Below are experts of layer 8 (counted from 0) of a mixture-of-experts language model. Rows are named router (the router's row for the expert) and show model dimensions 256-383. Each number is 500 + 25 x the weight over its row's rms, rounded and kept within 0 to 999. Numbers have three digits each.
After each expert's rows: a language model's description of what the expert responds to. This comes from a sample of Wikipedia text that the model never trained on.

# expert 4
router:524468552447470562502528494450504530494491507480482467445482483502499527512471519440473498494504491541471484500513505469500439485494560531444498514474441543537525527510505456491528558492515500510524522526503496448492515497465503536483531546507535530482505498506450473524527524520505449531524488471530484510495494449476501493507497522512503489495481499520508491520535517515473463487525
Description: Brackets, quotes, equals signs and naming words in headings, taxonomy entries and bios, such as known, named, called, Genus, (loan).

# expert 0
router:505544496466481464503531545503504518499477568508502502497479504513461496500513465474461503485479550475497473510518511500507486479521484524475513464503483494536519507461504516486474496475421493481460496517469511509515450451515538497472501505483506509476502514481515483517556476498537519539525515533550530547506483496514514477525546504478506474461518481507546499480504531487471475513473
Description: Digits, pipes, slashes, units and coordinate marks in tables, infoboxes and stat lists, such as km, ft, ″, |.

# expert 1
router:484484496472491495503502491533513494507535460491486479470514512503513525515464528465479510516501500514499505513506484474480484510551463500494496481470483494499543503507510481495524500496456524575534519478516502478477483513489509487475487533467515483509510464503512461493497523509491513538549476496468500539491475484470510478515520483513475473551467478495533539492530486476500502508480
Description: First names and word-piece endings of personal names in credits, tables and sports lists, such as David, Jar-ed, Red-dy.

# expert 3
router:481500514522517503478460460508456503511500439538491485494452498504480488445483487518503507458473492476533535476514482526463532503485514475508492483504546502468508474509540502499476525513506517501487553514506472524506502494472505437519458487478474487528508491491527502474486476505474481493495500478483502486519571520524455491488494510551481497500482502483490499527465494473546517498501
Description: Prepositions and connectors inside titles of organizations, awards and topics, such as of, for, in, including, Democratic.

# expert 2
router:478481462510557481535495519561509514524494543512510490517551465486504507554508524541494475475525501472497483530497474501516506526472477516508501554491537516504442497500510494498538482487553473478479480499487507542520531542506462487494560510523494458479474495497464500503494519496486490482469519520480481462505485500471479525492472502497481502476475513440536494473495491487454509492516
Description: Commas, periods and clause-linking words in running prose, such as was, is, which, as, who.

# expert 5
router:536521513521465507472504496479516497505484468470520515523484497500512501483476478517508501512480552504498529523480527484539492535488455505480537483532519464531546529523477501478468467475478511509478475489472505475501514505512540557518513487483539530499528525490524511491550544490505547495507516494521484515506474490512532459462511503496508517532534532537499472471530502513512502537512
Description: Apostrophes in possessives and contractions, plus inner pieces of common nouns after a or the, such as fl-ap-s, o'clock, round.

# expert 7
router:452503461513471504517509512458524486507521476511529555489492544529519467491516491489532496563474452517534524496468481501465480501478531492529509507471456468476460475528523533487520495446441513537555527512507456510511488500517529481498472460521495532488532505519538504513501478536534527521463479478503514513496511521487503495517538477470504499514536494524505508538481483480508489500477
Description: Particles and syllables of French, Spanish and Slavic names and places, such as de, du, La, Zag-re-b, Vil-le-bon.

# expert 6
router:558507544510471520451503456473515471473500502473481511504536534473482475524515495471519488503531478506481482504512512509488552499485478540506494490524487503463515479496467514511518457528528498475488505460509496479465485501505560493478483485533511509493494500462487540511470487479513484458513485495468502497471473525495474545504492441497526464527482465517454509482488472551499510479455
Description: Verb pieces and inflections in narrative prose, such as over-ha-ul, average-d, built, brought, him.